Weights of a small mixture-of-experts language model, trained from scratch on English Wikipedia.
Size: width 160, vocabulary 2048.
Experts: 128 experts in each of 9 layers, 64 GeGLU neurons an expert, 4 picks a token, a sigmoid router, a shared expert of 64 neurons.
Below are experts of layer 3 (counted from 0) of a mixture-of-experts language model. Rows are named router (the router's row for the expert), gate (a neuron's input weights, with its number), up (a neuron's input weights, with its number), down (a neuron's output weights, with its number) and show model dimensions 0-159. Each number is 50 + 15 x the weight over its row's rms, rounded and kept within 0 to 99.
After each expert's rows: a language model's description of what the expert responds to. This comes from a sample of Wikipedia text that the model never trained on.

# expert 63
router:60 85 41 07 84 51 46 63 31 30 62 45 71 64 48 65 46 45 51 49 39 24 72 43 55 57 15 32 36 73 50 40 36 61 52 39 53 50 42 26 58 39 37 46 58 65 43 30 40 21 53 77 52 43 30 56 18 63 56 45 66 65 47 61 33 84 78 49 36 43 39 51 52 46 52 53 50 72 55 74 52 50 67 44 67 56 47 43 51 36 69 60 65 53 55 76 34 56 39 35 59 85 55 59 52 61 54 12 26 27 29 35 59 32 72 49 35 27 58 32 63 55 58 38 53 30 69 64 25 46 54 41 54 57 46 49 46 37 43 71 53 72 52 70 67 59 54 38 40 60 31 38 54 44 45 49 48 31 73 39
gate0:44 48 25 30 69 78 61 66 21 54 71 41 57 42 41 73 70 52 42 41 48 27 47 54 57 49 56 43 44 72 38 45 38 74 68 14 47 12 48 30 50 22 64 40 65 54 60 56 50 85 58 15 43 44 35 49 54 26 68 69 31 50 56 29 57 39 63 32 52 37 50 43 50 42 50 42 52 46 52 29 58 49 53 54 65 70 56 31 52 49 38 31 68 69 47 82 40 35 41 54 46 48 35 38 42 11 16 29 37 69 38 78 34 45 58 38 12 36 52 66 42 37 69 34 51 46 25 42 43 56 53 65 57 43 38 54 60 47 38 55 29 49 91 24 65 53 50 49 42 54 48 67 54 59 47 54 41 53 43 45
up0:47 85 32 44 55 52 43 45 74 48 61 65 74 53 61 39 29 59 51 38 48 61 53 36 48 63 60 73 36 58 39 61 35 64 27 57 38 32 48 13 24 44 55 73 71 60 23 35 60 24 42 43 36 60 29 64 66 24 82 45 58 57 53 54 46 71 58 43 63 70 47 35 94 51 51 50 70 53 49 46 76 39 41 69 30 44 68 43 32 34 59 39 32 49 28 70 57 37 49 67 46 50 48 28 60 44 35 41 69 60 33 78 35 35 49 47 41 63 76 44 67 39 72 82 50 72 39 68 41 44 57 46 47 45 47 44 55 53 46 43 61 33 63 66 71 84 65 52 48 53 36 67 51 40 60 24 30 65 80 53
down0:46 77 45 65 61 77 54 78 52 43 46 69 71 60 50 67 35 52 49 55 47 34 72 66 47 56 30 42 69 34 48 39 45 63 66 65 53 60 44 49 23 34 34 40 27 50 36 61 66 79 33 46 36 72 28 41 62 36 36 43 37 77 29 43 62 69 81 51 55 64 30 51 17 48 59 55 53 77 61 32 44 54 35 51 74 46 67 57 55 40 42 45 46 68 57 42 45 46 28 78 40 69 59 63 34 49 60 46 29 31 58 45 30 64 53 72 31 59 58 35 49 36 33 57 47 64 56 56 30 55 14 65 52 65 45 86 28 53 67 62 23 62 25 33 37 42 40 22 15 54 38 36 45 65 64 49 53 65 35 44
It responds to: Years and media nouns. Year endings after 20 or 19, like 2018, 2022, 1968, and nouns such as album, episode, review, term, name.

# expert 16
router:66 67 39 39 85 53 54 85 49 56 49 50 80 56 41 69 56 49 45 42 33 27 57 28 41 75 49 37 24 38 42 39 50 50 45 37 63 71 26 34 71 29 33 46 44 45 67 29 73 44 41 43 70 58 41 62 34 72 45 40 41 45 50 43 31 66 66 58 53 63 67 73 44 52 48 54 57 60 85 46 88 48 76 34 41 50 57 44 62 37 34 74 40 40 67 58 41 66 45 54 34 61 56 33 38 57 32 39 67 42 35 54 49 40 90 50 32 55 55 42 48 43 24 61 44 42 58 37 24 40 67 34 35 54 47 27 54 31 37 47 70 76 53 54 81 66 32 30 56 50 67 70 58 64 45 33 22 71 30 46
gate0:35 52 40 45 44 34 75 42 70 60 65 56 49 68 45 72 56 59 47 40 24 78 31 32 46 45 47 45 64 36 51 70 66 39 47 83 42 62 31 65 64 28 35 52 74 43 56 51 48 44 62 34 60 67 09 35 76 57 54 43 55 49 38 32 31 60 54 49 61 54 48 50 25 54 38 20 37 30 56 52 44 56 46 22 57 36 17 65 79 48 48 62 59 63 46 56 62 40 46 58 46 65 32 46 37 45 48 33 70 30 72 44 40 91 37 31 51 71 40 59 69 39 56 45 56 45 40 41 42 01 61 28 34 59 64 57 46 52 73 34 59 37 43 61 49 59 17 65 34 25 45 66 44 56 50 56 50 26 51 78
up0:69 38 64 46 48 29 98 71 71 25 55 50 35 36 58 36 29 61 57 63 39 65 53 66 22 44 41 63 38 46 49 56 40 68 64 46 75 55 33 56 48 41 61 61 19 52 66 55 77 56 36 71 68 58 39 22 27 62 64 43 69 30 65 29 28 28 40 55 54 31 46 51 48 41 41 66 64 87 74 49 46 38 43 34 49 43 48 75 48 54 40 76 79 64 54 48 11 39 56 47 69 44 65 33 60 50 56 49 71 48 31 56 50 19 65 76 63 45 51 50 42 52 56 52 75 50 31 50 16 50 29 47 54 73 34 70 41 56 45 56 46 55 37 41 56 57 56 69 30 38 45 58 65 37 41 49 41 53 60 23
down0:34 36 59 35 24 65 52 37 46 57 49 61 34 81 43 63 72 59 34 42 37 68 63 53 19 38 63 73 23 34 53 65 62 29 35 64 72 74 48 41 66 79 50 47 53 25 44 44 25 49 12 81 39 50 97 44 71 66 65 54 65 69 43 50 48 39 71 60 54 49 43 61 28 49 61 57 52 20 66 70 53 53 57 36 43 34 23 65 46 78 69 56 36 29 32 32 60 51 50 37 51 55 47 70 41 46 73 24 80 49 61 59 46 54 49 51 45 45 13 48 60 43 38 56 53 74 34 44 58 41 43 62 55 48 44 37 51 46 50 23 55 33 52 71 41 56 46 26 44 60 59 39 31 49 35 56 53 50 53 29
It responds to: D/H, with, had. Initial d or D pieces and word fragments like od, ant, ot, plus words with, had, has, have, through, received.

# expert 37
router:63 61 34 34 77 65 31 72 32 46 44 67 55 75 55 45 56 56 60 52 45 38 54 27 55 67 23 25 56 73 14 51 42 85 64 18 66 55 51 52 68 47 37 41 75 39 62 55 76 33 43 80 58 31 41 70 37 58 57 45 49 63 68 49 49 44 63 60 58 54 42 55 63 57 37 83 28 65 84 46 87 56 79 54 42 73 58 50 64 67 40 55 58 47 64 56 41 50 59 37 50 79 53 60 51 35 28 32 41 28 59 47 54 29 68 30 39 61 49 35 63 52 63 69 50 39 57 51 43 34 75 61 45 52 37 47 45 57 33 69 56 61 61 51 68 64 34 36 36 45 50 52 73 48 77 20 35 65 69 38
gate0:49 45 36 57 65 40 36 45 21 27 68 54 48 47 41 36 44 51 67 66 44 63 60 66 46 38 19 31 60 81 30 42 43 69 35 39 69 73 16 36 33 15 40 64 34 27 30 54 45 26 44 44 48 69 65 40 49 62 34 56 64 69 56 57 50 28 57 53 40 52 40 90 48 72 56 76 62 47 41 60 43 60 29 32 58 60 34 47 55 55 46 34 57 56 33 34 58 54 46 37 37 52 39 66 54 44 31 49 30 30 39 50 83 26 42 64 11 43 51 36 55 53 29 41 59 16 65 50 55 58 51 34 59 61 54 71 66 60 89 43 29 45 53 50 47 50 47 46 48 36 47 64 50 28 47 57 61 90 56 31
up0:47 50 74 60 34 46 54 58 22 53 50 41 62 49 47 34 44 52 42 51 37 42 51 56 59 18 79 51 33 48 39 69 70 48 59 52 50 59 57 21 42 29 54 31 78 40 89 47 73 51 63 70 61 53 40 18 74 55 57 59 20 45 63 56 65 66 50 45 47 72 27 46 54 16 52 52 60 55 81 21 67 59 49 51 45 27 75 39 44 44 74 58 65 76 42 36 49 47 38 52 42 69 61 36 54 66 28 43 44 74 42 40 37 63 52 50 38 30 81 50 53 50 36 26 47 77 70 70 76 54 49 68 50 66 37 47 27 54 39 51 62 40 31 52 45 49 60 42 44 51 59 63 73 50 23 75 28 18 48 60
down0:66 82 56 70 42 55 37 76 43 49 65 57 55 71 30 37 52 61 74 65 39 45 42 49 65 39 60 49 37 36 82 38 54 19 38 44 54 75 34 56 27 41 37 40 67 51 54 49 59 61 47 35 32 77 43 62 31 71 22 25 44 50 64 44 31 70 49 36 53 54 45 47 66 59 52 80 58 57 65 38 51 67 63 28 58 56 51 49 74 62 49 68 69 19 31 48 67 54 50 51 64 56 48 46 59 68 65 67 63 64 50 38 20 60 63 72 36 32 58 51 49 56 82 41 56 29 51 56 52 70 60 25 35 52 57 38 10 60 51 44 53 46 85 72 49 27 48 63 47 33 83 55 56 39 71 74 46 29 55 33
It responds to: Comparatives and unit nouns. "more" and "most" before "than", nouns like area, County, district, unit, and capital C word starts, often in math or tables.

# expert 26
router:64 80 57 21 66 53 51 99 39 25 64 63 56 50 56 45 48 59 42 76 54 31 69 19 56 52 34 55 56 52 38 51 45 61 62 28 59 55 41 46 43 64 30 30 58 48 40 39 44 46 43 93 50 40 31 37 50 56 35 43 63 47 59 57 48 68 83 63 64 23 68 48 52 84 46 57 41 86 48 73 47 42 53 41 41 63 34 45 53 54 52 66 35 32 73 26 63 71 20 56 75 77 60 64 49 50 62 37 35 31 62 44 41 62 68 44 42 30 54 17 73 38 54 44 47 52 52 23 44 37 50 63 42 63 40 55 60 43 39 74 56 74 68 59 70 49 42 35 44 59 54 52 57 48 69 48 31 69 45 38
gate0:58 82 71 43 72 47 53 56 44 73 69 35 57 37 57 45 41 40 57 38 59 42 71 41 45 32 50 53 43 47 43 61 69 49 76 42 71 61 70 61 67 29 64 63 58 53 39 47 72 29 56 33 50 57 51 38 53 70 60 78 41 65 56 56 30 14 56 58 53 44 33 59 63 52 62 73 50 74 28 83 62 54 79 10 45 42 36 64 95 41 32 35 45 62 48 30 35 40 53 46 30 39 45 59 47 50 57 50 54 68 50 47 40 46 53 19 39 33 45 01 30 65 71 67 36 46 67 37 53 28 33 52 44 66 55 59 37 67 59 66 60 61 49 44 46 67 43 61 42 64 64 31 64 37 39 40 22 42 54 29
up0:49 76 71 34 50 39 51 55 76 78 67 45 39 46 62 48 47 24 57 50 67 35 49 31 45 24 60 67 44 35 27 61 61 41 85 63 65 54 58 59 46 71 51 60 40 49 39 56 71 34 41 26 56 74 33 26 66 76 62 43 36 48 49 62 34 21 38 65 59 32 38 46 57 26 46 66 51 71 30 70 58 56 77 44 39 59 23 49 67 32 41 39 38 54 46 22 51 46 35 35 48 37 32 54 53 33 55 59 53 76 73 51 39 50 54 23 54 38 38 22 45 63 66 74 41 56 77 47 72 16 48 39 54 43 62 67 33 61 59 44 53 56 59 52 19 67 46 64 58 64 54 28 59 54 31 66 35 56 28 19
down0:44 68 61 55 59 37 29 35 50 47 50 10 50 31 68 43 38 54 61 51 33 39 49 50 30 25 57 48 69 47 63 60 52 40 46 42 38 78 57 31 46 41 77 80 65 67 59 42 68 60 48 20 31 54 33 56 60 61 56 55 49 59 59 40 72 23 48 46 38 64 25 50 69 42 57 38 66 61 66 74 46 46 35 41 45 25 61 64 59 52 60 49 74 46 55 81 60 74 42 55 45 59 58 47 51 47 71 36 52 60 29 57 46 44 64 29 55 69 64 25 07 36 52 48 69 64 50 37 42 49 56 37 47 33 47 59 62 27 60 84 42 38 77 13 43 63 38 44 47 77 66 48 43 38 15 55 38 31 80 68
It responds to: Adverb and adjective endings. Word-final suffixes, mostly -ly, -ally, -ently, -ically, as in probably, quarterly, merely, plus closing quotes and pieces like compet.

# expert 7
router:78 77 61 35 80 47 36 63 57 27 36 44 64 50 53 70 50 53 33 42 37 45 82 39 55 66 48 43 51 36 29 54 34 52 73 54 50 52 46 38 50 44 73 48 40 38 55 27 66 41 63 56 51 45 51 38 46 65 35 33 51 35 61 56 14 57 76 44 57 41 32 56 48 84 46 64 53 58 41 52 67 30 90 41 45 53 66 60 71 53 57 56 27 49 77 69 15 66 33 28 61 72 53 46 46 46 34 46 29 52 35 21 54 50 62 41 35 37 60 15 48 38 56 66 78 54 51 36 30 44 59 65 42 46 45 18 28 55 21 41 74 62 58 67 60 43 49 54 27 62 39 61 60 28 33 36 54 66 73 46
gate0:69 32 25 28 56 52 51 36 79 67 35 72 50 70 51 84 62 35 70 71 40 65 58 48 40 60 46 58 88 58 26 46 40 38 57 35 34 36 36 48 58 49 21 58 52 71 78 38 28 51 42 46 48 31 55 57 81 76 63 70 57 41 75 75 56 64 31 54 50 29 64 36 56 56 65 68 51 45 39 41 38 61 56 46 23 79 45 66 33 37 57 93 46 52 56 53 50 28 47 54 35 53 60 45 46 71 43 47 29 50 45 35 43 82 49 50 28 50 61 12 55 36 70 45 64 19 29 48 45 35 79 55 61 52 65 66 45 53 45 61 45 70 44 60 40 57 58 39 52 62 66 62 43 49 38 38 72 52 49 44
up0:50 54 80 69 32 50 38 61 55 60 61 68 45 41 42 26 47 51 53 35 42 51 08 57 56 63 46 31 42 41 72 46 69 54 15 38 49 59 81 68 57 28 27 71 40 70 49 57 46 48 88 42 39 51 56 55 54 33 16 30 24 47 48 69 46 36 54 42 50 51 62 87 54 57 17 58 38 40 47 59 42 59 65 43 66 32 68 65 37 34 22 30 36 63 28 38 41 41 52 32 37 52 41 42 57 30 75 48 58 34 47 56 33 62 42 45 41 33 50 84 66 60 17 38 35 67 44 46 37 47 49 33 36 56 35 57 38 36 43 56 73 42 37 25 41 73 65 55 53 41 52 31 70 55 78 56 53 57 64 49
down0:54 37 51 70 38 37 41 41 45 43 72 50 52 45 19 51 35 69 70 52 51 55 52 62 70 68 25 32 55 53 44 59 44 45 53 64 69 66 40 52 40 45 30 53 64 68 29 45 50 22 63 70 58 39 43 44 41 64 35 64 46 51 51 06 41 47 43 49 43 42 51 81 41 49 56 49 38 56 45 64 42 62 34 27 30 58 43 01 56 43 54 27 41 38 43 66 39 62 41 33 36 41 47 43 56 55 68 57 11 34 63 45 50 40 69 42 49 47 53 63 20 35 62 33 48 46 63 42 49 53 51 18 22 28 45 41 53 93 60 40 83 46 57 47 31 39 46 42 57 49 78 80 52 47 52 53 76 75 87 66
It responds to: Short word-start pieces. Early pieces of split words, often en, ad or prom, as in tr-en-ch, nov-en-as, prom-oted, and years like 97 and 98.